Below are experts of layer 2 (counted from 0) of a mixture-of-experts language model. Rows are named router (the router's row for the expert), down (a neuron's output weights, with its number) and show model dimensions 0-191. Each number is 128 + 32 x the weight over its row's rms, rounded and kept within 0 to 255. Numbers have three digits each.
After each expert's rows: "comes before" lists some tokens at least twice as common just after its tokens as in all text. This comes from a sample of Wikipedia text that the model never trained on. Tokens count by the router's weight.

# expert 9
router:181161129171091170069103134168102176092111166159116115118158140107151123094110135164057072118148135205154159198104087169138117139119175098110105125158100125155154120069150134163138124180088146138149161134127143095145103154160160082140089099101153131091138205112115181056170108109121112106185116127137099094134075041152137098065082142164150162102115111130094106126142158154099141099151133111143135183100146161027130145129163095064153119135119116157164152118106095111167152088111145099133113104074089132169151110150142075144145117154123168099132115117097124163100171118066186144
down5:155112079150142180153079101138112114176134135101134137173085100094135105087192181072136172102116158111142144070149167169117140151131133181151125187103135099144126123161118166122135114150148214152153145169166162112187129104109070117130126072139135131102122096130090130167141101147082121159125107108153105131169143180183104128058151072093108131086119168067118118129090172121083123152101093125111112115137177129070137093072079137141137142090137096157155178134144096156071178126105110071127129201169114140120117072131148150140122057236154099122157111137110146117146097167158160107
down6:081134192123125084174162154115174068118209107170150157150116158159131110082158069166169135123098126165058127089119088152114108134019131169199124183141136130108111136162199132140120144162155100141144119184145105161122100136084134124113089125148084109105115158197130127145111150105109117109123133098159200129119201157146108085097160113133125098122119132066100106117143093123121175108141181109160088101151090080102148118099129111142121040096128123142161089143126168148124121121094074162113163136128148167110079137159160111099127164107115101147119113189090070152121135176112142061
down7:182148146104070165169120107087114118121148132179169129148074125109113177085130114143089126155138094084134120114175132101151113197181128194149096136121107131121067132164119176175085120107131094132112119089168164138063106126098111126071144145118114141123192092111163105106195119118154056094156108126060156137147092116110095098151151134151089168146130140158099072100123144131179128157107135071146097142099155101120108123068129146116151143085101155071125097133177139061157215133155126090138136082117099126171088136098124210104151157144080125071204173133124093103126158153143160094
comes before: "s", ",", ".", " of", " and", " in"

# expert 12
router:126108081091145123213163116123099150161121121108149187126141116121105091134106098154133130072172131179144085091121120112141165087139118141098109170083144199134132086148125149122172101155165133163179135108089124174079139134152161139176144119132073173194174142183102119142145121164125145111149120107132080097146070123200142133174129074142146150174113185113117169134125162184081111148040142137131125083163113169044136160139101105094069115078116125162106116126125082119118120121125134131092098108134095118172165153142114101146072060202111100143117191131107108169184145096155174104
down5:164132075141165137120122084170164148057125160088132134118149177081143088147056131070120136110106143138122137127143137181128119147172123147070132097137114097105130135064104110119106135091088152178154162135118130141080119140126221146105167107134120107137123106151099109140104112093019182213116137108124143058165122120121125140179104104138133113095160135165160103165094044116120145086126163155146155126106124151154095126088131145105158137106152149081138097135158178131150077127168055159110126187120113087136156127155138107106183107112077168103138203191124066100172136135161155167
down6:142101137140054105165076114139132134111140130086109165091134172122157122127127096114199067159202151152173184150122115105128144142103150152164101183084108100117141087130096150127156154086143128113115125136108132112072120177129167139130136154167129122129190071129121093115058140126150078073130096150163173132153151178114211148156107173133138095152132095153102143152144113152106138113155152050092136086121170094111139017146109140131161091062135136106121126115085103126108137164058141175059183166084058116142145099088102147110105150106146130136088124092105148126110163056120132115
down7:147115153103147142089157111089097099082116082136126117147101082140103169194171096104100133179129156149159147098141054081178139099094127164111155170101126140101148140094109160133145105074178132127146080138124049163136109104060102103167172127135134168094108119146120101144158180110110162145158178107124098115151148153150091158194082156121119103159104075155081126135149144091162137162175124117100121209086108079127123144093139189123136110105111120150146067136142147140132143119068117159117159153123074167182089013068146132086117166092164173141160155144152099099099135122175165146
comes before: " ", " \"", " A", " UTC", " Animali", " The"

# expert 10
router:139175173068157212165130166133136149147097134115099129139094091104115169099139092136163092164140062149159095117127138146141111141070131102123128181119155121062120105122129184152137100117145136142106103097106158131132156132134069093126164071063174158146115093097140126156133115155168150211142143160106113151104124068177121117159147147212140157062139124147126187119112140149078193056155191100139121143156180152136093169078103095104141125123176154134143120110104124175171095134063095119132196122122087062177157140103160165143139084105108125106109149140133123183111085099128125079
down2:067142150169144147144103176166159121149125129103160130138081121150167118146101140125138100132179178091203211131151104105100145110106106137124125098103168166105103127098090124148135112084041115188156105136149178091132149133087106093052097186179102115077121122070143124130118154098200123099127134161112096122121123127082169123118160155178123107112184119152117171180132084131165112113103094188165137117155113090107116123142097186187153112171112140157099146154137200084104140147123107145101136118122076152044133129145161107094123128060131116187135102167117185098185166150093110092
down3:071139066182138161137077134216142135184170115120141101164122098114105128128086157193160134136170108195129181119129158121098152135129136140113134107136124173179170153071130156170166140190127121140109129144083108099119129089167139167085093207108090108071099086165115097217116176129146131107155128147142148144137160103140147135154154168124139146108143130134116162184065115194087134098161161133068107061128140107099077092158112120170122152107130144102147141102146158173112046144121070140141117183166127123071128117136090156125121132100161143107093128176138161162154126177116185099
down4:134151140095185118103164149161143108162069094174167097121182163138117096102106111116128162141157146135134107174172095124130136153123156060200105134051106150139131130123108111081141138075082094163126177092160139120094144107128101143121108223102122055116143125128115103117067092150106188171128112082159121117140122145134160069154133165108137166131125063111112158147098182118084106110117137110133094146140147119165137131061152103132114133097099120110028138135080073103116095183112073169149077099101090135121120155107129197144125133114065187172182139153151108179137161077124120103
comes before: "\n", " |", " (", " and", " is", " –"

# expert 30
router:109169091168114183110125122115152165101098138128096150147106106146142154038129123157113153087105116086144112149116120118160125144133115065157109161125109096136129084104109109125087085212142125096123124097104158138077113155135165131145074159148097102145170107106074134121141104166160169121136092158159136090095115090078131120153115082149135179068180124142134140120149072146152094106160124099109159150102075134059117167160055055134133146120183169144118158097095074152089144148118117097120094083117141055148208116139193131124115059133135058143112131120103160160087121182090195075
down2:124099136094196099142138153138156079134131133164188125095129124142093115130099110060095145170068090145078148142141136100143142109154143122136124119093077100089100154129129105132113141172082138092061093131084103110118102131082052106061138141099155103145105152088227079095125174108156124099095132088085172177106157131122129103126203126107081096122152131102123081152091140122181154149110130110089126080126155118137109066153091119058113123150128171084117143129141198034141135109131161158148190106128089073219129126116112109116144109098124126141172170128109165165121119109146166152
down3:154125175164118143164105113117112093118135149083118193132117081144068106134134129135119116118128152163056119141123104088180122142122138128130127150145159131175101035138113131101097148110140131155134166132182204114132136109122135087104078115148101103144141122111166159081125129174158182169035157182096121129134131039165116106170077101172090111099190128172122079117128143123147096102093096126136171085163112144125131125141134211159131122133057101094126146149132159083158074159101102130168159090177150133076117143181087147035067119113130118152160148121156111125093113092137170180
down4:128132103140107099102110134087109128165106151131212157126148126105078127132175084117170122155152175123101125122125061116125114177128112162093132101111194163179091115132142161105129120116141167171113126096092126174156120129101107067098055176110130178159129121184131069156158035090115139043122129058152119073144172109121129110123151114046116106076154088117172137083131126188131112112112138086141109210187123114131113104136131143167167136141200137110149098115120104132160117153147190122124097102145175103152145087147095164088143137197139180150111139148149114073111141096093141106
comes before: "\n", "|", "-", " The", "==", "The"

# expert 6
router:144098145182118128115104110136127164201049125101078175131126140086072129081115103118144122116173141168118090108123104163091168148083169194165095134041176133110095127059124159144147116102137132099101075087077148144138142085130145131107096165149099144144096129120151109082124178143134139173176154117106069166079165111144164120142135131163075146059122107179139155244109160205067209064098102097138123172099151137099133146147131109099102125112084136112072111161129133133142133134147129099105138130138081139175180118113130143120145118130090103118103163163139115110088119156126151145
down2:142065190192112162077112102152122157136114161140070124088147162173134147093082101122067118097097116124154155124096209147158100121107156162135120141160157145171106080132147072155128136123099104156110149167122148120168151116137100136150137113147150097149167191124125095194132160111120133146099123091078095149109191154117087136113141082178155089152067115117133197130128142089111137126116077153136153159164060132146076133139165146153147130140092119006104123078131152128128091123117152081169116161085125131114068156110091143086162071087153166148139111069128112107186111197137144098
down3:124107108182117182115141123067115110090121036099118127133156130152173138123132069158162146154111100099137113121217137140131093139174147137131135104101099115122111132115096141163071118083123092148182086183166082127095138107072128164130194150058162029126079202100117115103108109108139085083055133134109139101124145121118142143131128107128157189138151142113155145075101160173186099156116105085067135133143146126125165093108163138112175133179089130142170081128175150139107184172118154135129131031123126090100150071120133129164140128160136151175121151146146117123077117135180131127
down4:135114136180114135108114096114154116152132099110148111184110124134107175122126086118184127127166089147105159149145108143119133111146180101114120089106154146111131055113044122149130116124115120133089154132098166124146144132216180180089083189103157119140142187091128107237041139140086166142098143130102102111142135125105125106116086131200127110031148089140141074147165103110109136137182097098140174108139135137098167089164139130108120153161115097146136083163143142091087164149097057124166142126070116141126087157132153174093104138083165078101078217099129129144141107126163116148
comes before: ",", "s", " of", ".", " (", " and"

# expert 14
router:136185123129146127150130115174159158103114098170216127102189141132173116098060056123079138093166139108144069101072169204116100093124128135115123152119090121127104100145087116116127145112146070130142082122059109141167116096152090159157097127091140138070171112094141080143145155166132128159136081177139074117134011083149149106130067105151119131111067099134160124149166165143129138063157156123156172108107086097093108165128136135151150099127144092172160110102162100159107111121184154136179159111100082151121148101139155129127174072128115125116120176146118162112100163174078098154
down2:165117149164016119103159084126092093134135093137136044133130127132118131108129131076146116139123167099139187143148109106139144173101215103131055108126061106113145043136170082132130100077110056080127134145166073085082133077156142180115068122057118118125050173144147115104116152137151141116127150125112100107154166119157102133134121161158135112171173143091147088153137146120146175162138138158179178153161155128125168152091137177135181125135129113115206142106129124127121144129068128101107159127133156101146149086103136155134126132111109091131174063119067151102121116082088099136
down3:105094161110141150121141164133078077133107094224148122200211137110124145139122113089119183114096140131134107149104125154134106095081195128090128106085165094103134118079164103112101101193159179078098149111145143137176135048155106152170119181095127180114128153144121131177115079113157117088160092073092101132142102114147112102152144166125184164117148099152184151181090084080142150176154125162134135113114090163117106083130115126118126124150147139069149206099109142148157170108120137107121112166144152148138097139096170129126184081142172096104186125194109113105097210122166112115
down4:133121134126085061098150138188099114147148101143122195139116154083109145142147150151170125061139170153087116128124127109137154084118129176163131134146120104165108107120144126200109098148128165094140125113109113114130096115184159131148102167071123185097138172163203084160196097074065171121082129116139156130129135132138145112118104065102096099122062104167093133121122168132130161150149097133136164117175159138122142041118128112157138119135128125172181095114124186118098153116172077107156094116179177170131085122214138126118138107054147100136070062179122129086126180185108172131
comes before: "\n", " States", "==", "See", " also", " =="

# expert 13
router:179097101120112121187092081113092150122108102111104105113091167089157082121140087104110161138125139101184138114087141128165141079156134093078084158137174093107112095163145180169137142158153103183067124127110211097158144109148091119165145161156179160157048086136104152125129113169084142119182095134120085114107123115113102101110136117139115120049140165158068110099145136132138169168088083176113143116131116133136102176190112107136185150100125157162138097089076067157128093161121141147185159136155122172174083133161203112110119074155130142161097181126096113154187156115088172103
down2:197083087108089169097132112129204103138129122119093088111212138136135122087114131095152187146150092124183092188143144113092134112144155113128093192141079118099092124190146124128067068101171091089157165112142132168104123103115122128212111122105178113174135093105156146149109161081110096096159211133062113106114133155093160094132136150139166148118106111114071095149137084183161122171122130154125117091207157110111156192067148116150095135114137098124176095123127142115132129134104092206092142114132123178126181128139092111051108144118083117111148147089112144133165145128102126109
down3:143065162149163095098167112078163151152139157122166120117114139142129069140153108073157145110123115127148147140127093148121111145143149144106123139167166162210186098088181129086098126127165155123161170171182165108096185151081134165141125134089113132092102122154059110133071155121122121110098100061096159149149206120167061155102111124182176166203131125061160084116086150113168138158115105122183126154110146114154072118129111110143142174175165115136175124138136153131168179114116152115163114139129086084129072062132141114109180204117113079141117118089179169167106144113091123134
down4:137114127161108116084065111096188179096110097187109097134035151146107108208172127112167117085083176136138095129162127164083152101119104151083117097152118115079104167153178102189136087111118151073104163156117084157146074135114157162115148140184151090117115119133085150144121124125116143086169073120145132108097094083092096137089077134123190117131163153144067047138118164095165132126130067101123152120111105129118138144116182106136135129122107110131128092121182130136114153143138123040127115095104121153155107179162187152152171148077165121111191139079084113101081085098098090119
comes before: "0", " |", "9", ".", "5", "8"

# expert 28
router:124133132065085183111113110136085151191123087058142167207112120062078169131120066125082119192136129102161091137076092126176161070147136072122055131144171128115123148140096162185134102130165153107118105110106146113157116140115131095118144104153099160105183184088080115126123099177146097162146128106079117094099141114131056074154147132126075096106105117122111171142114126124073135132144175161123193113068096144094119151207090104094162115110123152143083147084149133138163118101140131089065138142117131090164217098101143099154133135152124106128122092133130095152153069123119104136
down2:168120140170125161104064178115167170065140143127117049093155163094216117095158147145149102154079126100112127127096194159128132137123097191128138151106178124131100132141134142101158132139116114073177099090158151156150094100132099134097127079113133097128123121145116137125120115085158161166163103154083140134111050123135124102078105157122158172096071124098191176151041067094143141103157166161161126158120084142113173157156087071123175093105147120197115112155115126157121098156139144162095127150187088129161104190138191117113135141169156102131068112112104126182156090106120101087
down3:110124172172144143118089116119105096101195129144130072099112129085180163147151125151149192112056109191155136158164159110123127155160131115128087147122120121099157140159183169123103068105135151113131064143194077139138152031106095086104122129043142129158148147068166117216150145211107162122124138195092113109188105136165113174123173091136158121139103123111108107158106126114135167119125147123124110153155191159151083114149140164105178102148130149100095105124162175102113122139105117110131146131191158125146123132101136110047169117191154129076177130111137122152129132160094105174
down4:093140159075137127163175133152128128085155098080135164123124087132107133136143132135094104140168115161150169157141093140133161190131181118190148142133131126156131125128162105061102097079132054109098108088081131196063163152149073112120035141116129088159081125066142141155120161153166098140132111165155139097124127182105144108150151114142110154139158168123147138164177100156127098179116095120123104112132107111164116088152163084129159093175118072127109203163124166124229123123176085165140109121127069174077099139134140116128127122096083130141138087039134121133107209142161139165
comes before: "1", "2", " |", "3", "N", "0"

# expert 3
router:139178135075073110091185100169118133065115156138136128126079135161102108126077102170103099146126119165148132183078119171184123137149128171117142121057185140130089212139139153127131150123167100189143161136127193133130118110110111128116197089128134201175050099094144174132065150080085083124145135111097148127118105116151160140101106067174163134171097171098124158138122102136131134109174149126156171181097097174136124108078090114167092162108148108132092202152150098098113094108156117209143139113124064107123115146075143168164129134127120108076102136122098141101122095147086148108
down2:171130158143081171156174177126140092102099135095133079047136068145169129135187093178108103158161122118165099062154100166097150133172107153145143114096189140141139114173125170133111108117175098132115111117136127112165112110111135126184114158118105135096083104151135199146118129124159140179118169097086184109128089098149153109105111147115154112119182086182162089085126114098116157108146132105119118178103147101151107123107112124106082085125147108095185136082198174188061115094134132093086102102177127086073128176211084140151147137150090090141138113100094069060076132107122122161
down3:178176108139083146124084086179165121112139149141127105145084173123156124164118116119158139096070122177118130123125099099089117127155158085075127176174099123124108103110144173117127144117049132109123085101151160096147138135083168202128135096222255141113117169142170085172078117063164106091068165143118123114177137162121161138147091166200180118090136111138124138099162112120163099114114176096090058111080122151131171100148144150158189119112086099154103098171152133097116140066122123096119118140148138134174162135153150145107167144080139117123112113125116100095088139129152107126
down4:098129129209127140109225099106145053083082077131116101141115103172187142100109083105107143123068113149164149095148137087137102156146149098129121139118105089140130112120190148147134211125084051155107132128139083129140147160110166112100178135147113101104166093140189126097160139157122157095078065148114105175141135123146119108090156119144176159159117111106137154109119147063155121118148127153123100179123206142098129097116126176084131128132119110053096196091107158155131085176115104101143186080125087100102138124058192126114103113102115136156151157099139129121157139134151151047
comes before: " to", " a", " in", " by", " the", " as"

# expert 26
router:146116113193126147113141122137179164099082078125132144161164117100134137112101109100142059110132125096119126085063146085139111112187150128109126158165150109124096146048152131116172103129109141114152085105072107090119174118131125145147102085129099125125110192144086115120162097144151130122128115076121135069111080161088135107113101039125082154136135140094083124160115180171135114112090129144118173136180100112104110108097093143053115161109132154157063124061106064093102126112122102050171151166075140127152135051090135137094174072136118165101103178161076183127072112159140099180
down5:157092123164122123169144149078191129206105144142086120144085146113206121159129064113127143115158111163158052138127151084107127134154129131137089161113100100065147098160127100123115142159144155168122112116176119111116186203118136157156161156127095068109142162130123159122137093142160089106137065124115196166125096107146138162154171140102123045127081139121134048186154203097129089187120132110132136106157162118134130071183177117110106171107198134142066132159095162124140119140096119125147160124134124126125099112203110172127097095129080157046092137113148120142149127139104108084
down6:115045156140167080163098083130188146116127119141072155079099184126127188070115142084168159088121102108086112136118102126067179184117128190087128115131085102176173118199129147079168183101132078116114145030172127092142128139112097124110127147091067158065146135121167132109131086152077106137114127108126082148060166114136178087125145118092089147105122127130146109152193155122114122118089162116116164106140169152127156114122114105108121177074140142146121128098123102093126143073113131099051120151114125137104136059141137117118195113137140154107080079158160111175100121129094137099
down7:172095134134165137152104112156133181059151132131141126117177145121147124142093118134160135096107186150099175072125119124138189081143175093112134112114145120159158056161147067165127187164127108151134167171069092132192093176107106154137106158152084115156188101135129073143157105128131105138111140075103162164108124143127126132141104138167189096157122058140130172138106128109119136141178161028145149128135107117136130167135144067109211033152152153082125133117130151134176087127126100149121129154120146158062141098198166097143160118163093120194136155107132104087118095179100137157
comes before: "1", "2", "3", "4", "5", "6"

# expert 1
router:142138158148094117115142137112164146125126135128113084132007111123148186131138146187143127169157099072096071167098180116143106130157163123165121160073137160072114108136127176094097099115080161132085116117095096099168099079174195104150162136100155171160152127130118161145139150090113133179149125113152126083080171038140161178111144157117117052142113132182141096140158153136070161043131141143169145107100152189144098150118149121151117141058152140157116135142115115100078092115144118094090084149076109138147132071114157142129118134174072171114117124163149073183115135115160096126
down2:151119165160074106035188178117136078196152140097125080161135130143179105138166151122171099148117141149164120155166148082157158106093126119176180175087079125148100084131136157123095092136181133082130146131142130158059095076131122094138163131147151153121090172145118120184063123057178130146114111102155123141097098149130139133096159198132220164125138085145111114087122114046093110116150113113149128128124113119168100149102131176118117111104194138122111144115083140132174129140075115093125146137134142161163089142112145135057097170103131101102154145163118128169085164192189141164
down3:172121117146021117103125121096147149155109159133113141147076125170099131157138160135059137184080201126108128165080145153163126104125140106143125156147131157115149131130132162106125113103140186122061094126102111128057093124144183119125123117122127117173139100172107149104124210103187068140143169120176145112135092111149079116126101027130127102125159146126126192158127186101125105120091185158092144110130105083198165118127103139138131188164188144129102163148111130145153141195140173054120145116131097155132123089182134124099141139101202093184139119179143110137160106160162101107
down4:132178127120137099147118123137121132118143146141142092078174158085165082128135129145117132104089089146159103099131136090104176175167104140124116072101144083194158138161155163060146089153079130143136035100128106155167094034108143151133141149069118117142181099173080106086144112098086115168188125175149112170053158126081110109147117131162135122135129120136171134152119130047110155121129121174140165104123110082079120150130151203077116102078126097129144158163058132088136097098118160131116076184135166124098146102171143133139074165124111097120174118074166093148185121157130125171
comes before: " |", "0", "4", "–", ")", "7"

# expert 2
router:184151103147086185079130156130136153113086070170140104105127133121112189083114098167144129117135106184142130129093137154114143115136150151133074148112110160179123033081096066119153136132104161101128149128136094099131173122138129091155134131191128176120111168112127086094125161104119097107143108119105134164117090159088130174123081071184106150156084163170118205182125148167143128159119128131148082155174118108118084113160066135156115146120130083134150141154177101175179143114183113119150116154168149120154155180117167132117120131156123074025096166185061136062125113173140158076
down2:134139156145122156151136122143070138151116119106110132117137155096209100147144089168122137111116142145089113107129118191111133096174152100127149132137096167125139080133116142093079115131113148056099064096105163152105128131064147129126124160087062129069138130114164161124090189158133089162145105155154114137061112098127133113127139160114097103168038175121118104181125073114112118115160180141148123070079093115144148079108111151107105155139176122175128131100165129117103134179152068166131104156115161108172122091117086114142201069193157139089058061133087103091105133092066100199
down3:132135168127100094159094094151122147169151111092173153156116143143116151109148205141122139122104145121182155078132174171171149162136094129140069119113095092073107147140158110118128164159092185084065127201110144100120175150126145083091134123092195119196113118120066122086128090082119112118125137142142166114106056183175139117134105127148107107107116167173073162197139065118125111142115087142088125109088176087136091160145157133142074107079165117145195118138113152092091112153151116182096101118147113160169100141096145166174132124189137096079111136139191140127073057135089124104
down4:136150148125130144126155130133128079131077085159155155168090118146119125155112103162113135036116122122075106171170145113163166059122164117091136132096107088168139180135149126079076100125115128139161109157147160153102111050138097101072042157092127198112159202139135150141161110105113140173091112071105108094158093096099141125113078157161115103124151190185223134150107159101097161105122129126046144169105144136137111072089144168146177101129113133123140111090080130134196155119145115165125205124166149111146150125147153140090077097154129160152167139115145097101126135136126136064
comes before: "9", "0", "8", "7", "6", "5"

# expert 5
router:095120131154127166194114110155178151114115109216120133074135116120130133061070116167076151137118152156128088159107111128102156115120152146119116122123071135193145118115124160129131160135175107104135095102125127097075112151117130177138111137217111131109144154119129200105085110109154143167148121172083019145108107154094161051148073102157111105141137157149114179122171091157157080148074108165141120139128131125144116156104134123135137159129122145152102113143164100184138113079146137153165220131105142083151154142096147082144048131166109125066112141165103123045090108126134186170
down2:150115113092140170153120093185139141101164185102094171143163116138110182152135133186035146142139125179151162201199092143144126143145153126071124109165081135167174122123141156164149090101091180122164080152113093158131117059110150145160126173130089118084138100116113137130138130125209143084082139139065127112084047150082093133109083117114088177126086121172138108119154135187107099103117115113119136123141109104104131125145151125133150183125147146128104088154102138118087098137091103139200082108137151199133092125081148126094178143144200172101150088115127123071125136123204117108
down3:138107119171171167132190134113115143112154169158186134167104134104125108173131152116119104167162150098128117104108090168092179077103133101172112100157165084184101174154112107069120116101098188114152089121138165094151111150117129091131187094089175082149128089109101049130126085110120180131124115140188098170168134094152084145179089131130120168175095105122077139111116108160112125161041118080131130113091089175176121117173107136111123158104133119140140124111098176164111104146157149149071134156099122095077174127106123118085139154174117144206151151182151136174203116093125169058
down4:141000064096078145138104154130135116169165129127133106086177103106180147158136147086150126170161139073074167141144130130085148091088129078107091144127019118108096130084115145132130201158100098109158109120087144079124179101164146120124126138082136143116146097158166131135076112141157139103130141120150139144086134148163080076123114138121117084150118111152117114124108104089139137138110123113122118170133136115190092086109130126076029067159149083138133105161114128120106131162082149093141121063114096130165189112124110186120147075115109119125148157084130128154153169139123105128
comes before: "1", "0", "2", " by", "uc", "ral"

# expert 16
router:158069129119071175141144111146125133169124134188118164127089150104144169154092069141124046121152115123152141086163096205180110124110119056085119118087117126147158169034092111140138117192140171147120120132113139114093126099120187148121110139149164111128094112137124138159110194093092172099154104144094127100093175141121126144123113111151108148064088174134126131148163118135111133125128080190119091201212202131120084129140148078146165159128136125114146121128105104103126108099086121074090161171086131090110153145137106160134082122099124183086122128049092115110072107198151147133
down5:141165139209093089121165153129146129119158129117150111165168097148128126147093130114119148139115182145137161103181168137105116078122112072131161181175131100159178125110112166148154151132126142154186194130185144154112175114146122116144148128147182077138113097170125149126105144124152153065124150062145114081132112148125156085097140156121099179118109099164135111045161069142140104094112169151192152071150173175064191133174174094135150113092149164115161119115112142109109159107141117107138099133167108179104131164189155132173149170121140123090143097126221108132071082170194072136
down6:142105130150140146124158122147066115091108147162120117081060128045095103123157147121183141122056105124090160111099091105106143149173094146128132126081132160183135107108116169086131048054082051097110208127159076133189097177093131090150107145122104173112131115165127096154125123129182130114101117084119143045103085180108153195100122127141160145125157061114133094152124157141151125135146093097147106133145152079145155133166096106112101140136081086186133105049064102100112133105115146067152186147106119157120108165126135113146087123088139114161140128094118106105158178133130125147
down7:128150168102148057115125149105166127075180126121089079082185154071105096130072204072110154080161181094107123154186132092113084161071169146153091082155168165150177104102121159123153141084149095116162096155184135169101080106205129121195158099105082107168157151136096193128149125117097133143124136108098120170140114126077128182079153155113123098157135148161146138155176173109185166124144198128113089125110121132139166138135134093160079137137111088181141134151072145124157144096140105150121092112110114100120155143119136135147150146103085091186178131083128093150094112102112176098
comes before: " the", " was", " and", " he", " is", " a"

# expert 17
router:148144120100158115128166135135111149163098098137164183108122120064178124133081077136167071187131140113159135143090133095109104105151152136196112186128159093107156154167087089161122143165143125167147088097094096138148140121142165081149218085194132184124084135148115213176112205111124175215177092095161117105148130121123136136150092155154152084154118095115126071146115064168099139137086085138158162125139135078098164110109113112181172157159155149165119127087096097092138139100126153143165158166081104084177162119106140097108090102106132094109099125111109142117119099136089178168
down5:123108108119098173114103123135134110139112177176102102157132075153173117153110153115120113137101135091095071167136154104153149133103061154131132105151183138122080131197082129167108110107100109180125146145100132135140083101129098181156155095091152123119110103204172128124133061114124125145124072116114120139133157132049119233192067169135136099175143089109098152145149147092121099127156138139128126147126148091093118077095192114071085119103109098157203138149192129136153168079157109140115090104097125164114128120156071143111125157072072153107076105119172159206138086066139145116
down6:182169124124105084152078122150174200122131135142182110088188113087190188104102140156147147124185194104162122155126154120133118142080129070107128134207104167146135112195180205124157100130160117133117146114122166146160139125146124097136159087174135124116155175089117106141112102158129097100155102126178091136134206164123152185107140152059084110166166106158113128168117098164124111121131067084118177176159183126209122046163167143141141096120162078135132158091169132192133119147151132125132149077099160123101110154137100138180107151123120133142104121115109117125085096141139127089
down7:095155189126103122090100164119148127174175104141085139135086150109106142181133151098127157139143073164145103143176126134123122092125087092140112107127097094171186134130165142139129167163134081112157198206154110136105147148102106145071163080135049194134092087161137090112095066132163152211109089146061125097157141113096121173138154094090156106173130168160140115102096199110108157112129119129117095148100155180145107131158132159107138095119106088166101145131094116108131144122134114113204093126093119233105102100187124101150108087046095158123138128089143146087141108124081123122
comes before: " ", "\n", " —", "---|---|---|---|", " \"", " L"

# expert 19
router:148141122181070122110167115151108153143124121162067086163131148103186121071118126116115153087147072063137162119119054102140182117135153123148135139067161159115081137083162150179151059119107094165149085109107165130149075098133104107111102076108153136107125147113153078145087098126151108151151147105119143060109111107177129156062097083165122163101154140152073171174131154146112151093151083062136121144169143113091138145125154115081139187146047112131126126098160130148137107129123163126103123150106174120159164131076158158211169126110098084082075123163128127179099106210128161126
down2:160085136133122156076130097076138115161181149089117134156116156115089095127075088134138078112078100133135151194098131111102141081132197132169184121021125162087130168136058130149110114133196106115139129158175122136102104111112158093118167159106121181138112129119075105172089086130151108117134131121166124107147180118133108168129152159080143114154082132106116154144130116137133156092130147134117191142104114107158138123104038121139088128128169137128078132165129111124103151134128084115184193128181107134154118182075078136081144067209154146094126059133075109154116119138165048137
down3:121118094095122146176099160117064177151182186167137086152110147121156108139110154092126143084109126139122147115163151093158194150115189148116150094143123163122106152139138176136076135119106131168129141134240151089147136169124052121129126107187162084108164125137134111129152124078071134138106169127107185109116119120157168161123115113132115210125154144098133137095144143164150087113169153151122142092123096118144150098161155166086150036120137175144161144172118160110146150166187109021166110156094121130168132156110237110126118167115084092090131148144128134129107122089130081097
down4:117058085150108051154164086081150163177152114119115176087133115136130084143135167091088144215139137074146122082159067115140107163108089144133145060111162143151168095142175116146109164146173106085137182136148118125158100115210133148119153100088117111157169090126136085114138166102164106137114148194106098124113090166213154102147115122114125106127160129052164118133142115125117116123139150123119095125123147171148134140130109152134139110081171184099095115179110191118179171207133146146126133115123092155117175152122152152124152162161193098099118077106159119149193060108124097171
comes before: " of", "s", ".", ",", " in", "ed"

# expert 0
router:197182134086114127150198150155124169138116159190118123126124194130163092123147113123080147111147044071174176197134087109125150100143127157084155100110145183106135097067157146116171115154165161141098143106105147120142171131143142102128174083130129145144112225137075110174096120161092111150124097133148117162117119103146152102113159089084096134106110167073138124129157169130114140147082131108120159157126131167071090132073158115158170116122178114174190072131119113139116114080195121144106137105074185082145122166112138163185074140117111125161130108100102167096102124140105210118
down5:139126142142076130096139107132155122146089152063123077143127186129121162145137151105132162109137094167101120073095135107160092172167160172188128133107123132121120113101130127111125120111173122101137119071101140085134107177145143084158077096124106123106048086141171101192119135085179154140097178136145120163129134177179146124124147123091104101114131087144145171154150178190096099153127143087107105151141153179180072079087154178163130150123103123154106085145121109152150137081191150173138105051119166097149099101168252133102087114139138121109080151083177196126147157118101125079
down6:139111079152173147064185069091134129112136080205138137174169141135099106127111118129161100163113098057121155109091145164130178145118133108079113091112137071131144206145123085121132166105114126155097100137091099108203099060129160131141163182119132151077145139129063122105098154081172131118137127116094107100118110105105128103109104105108098168138132107167116095111094093150118127136059155169108083097135085129147100103159106112161066141166131075143201115150180066165162084108079147148107141133138153119176120127145128170115140125148142105038161129129165086150157118084114072197
down7:127131073129158126109070211154149127082111161164118120106178157120189150175151159162136101105118101154108206106086116163178150099145159128123118095124113145135152097154139173191080156111114127060123100146137090133160104154059028095070135118112140069131095104116171130110153086184136123161129157099147193145132159125119098147130097208163120097118148111103132151135107104123138150141115071106157145086150119096143159141129163139120148130087130115149104175103083152093104191052103120118166139101122135095131127136172045142121109134107128069142048181153123100171131095174123107116
comes before: " the", " a", " his", " an", " their", " its"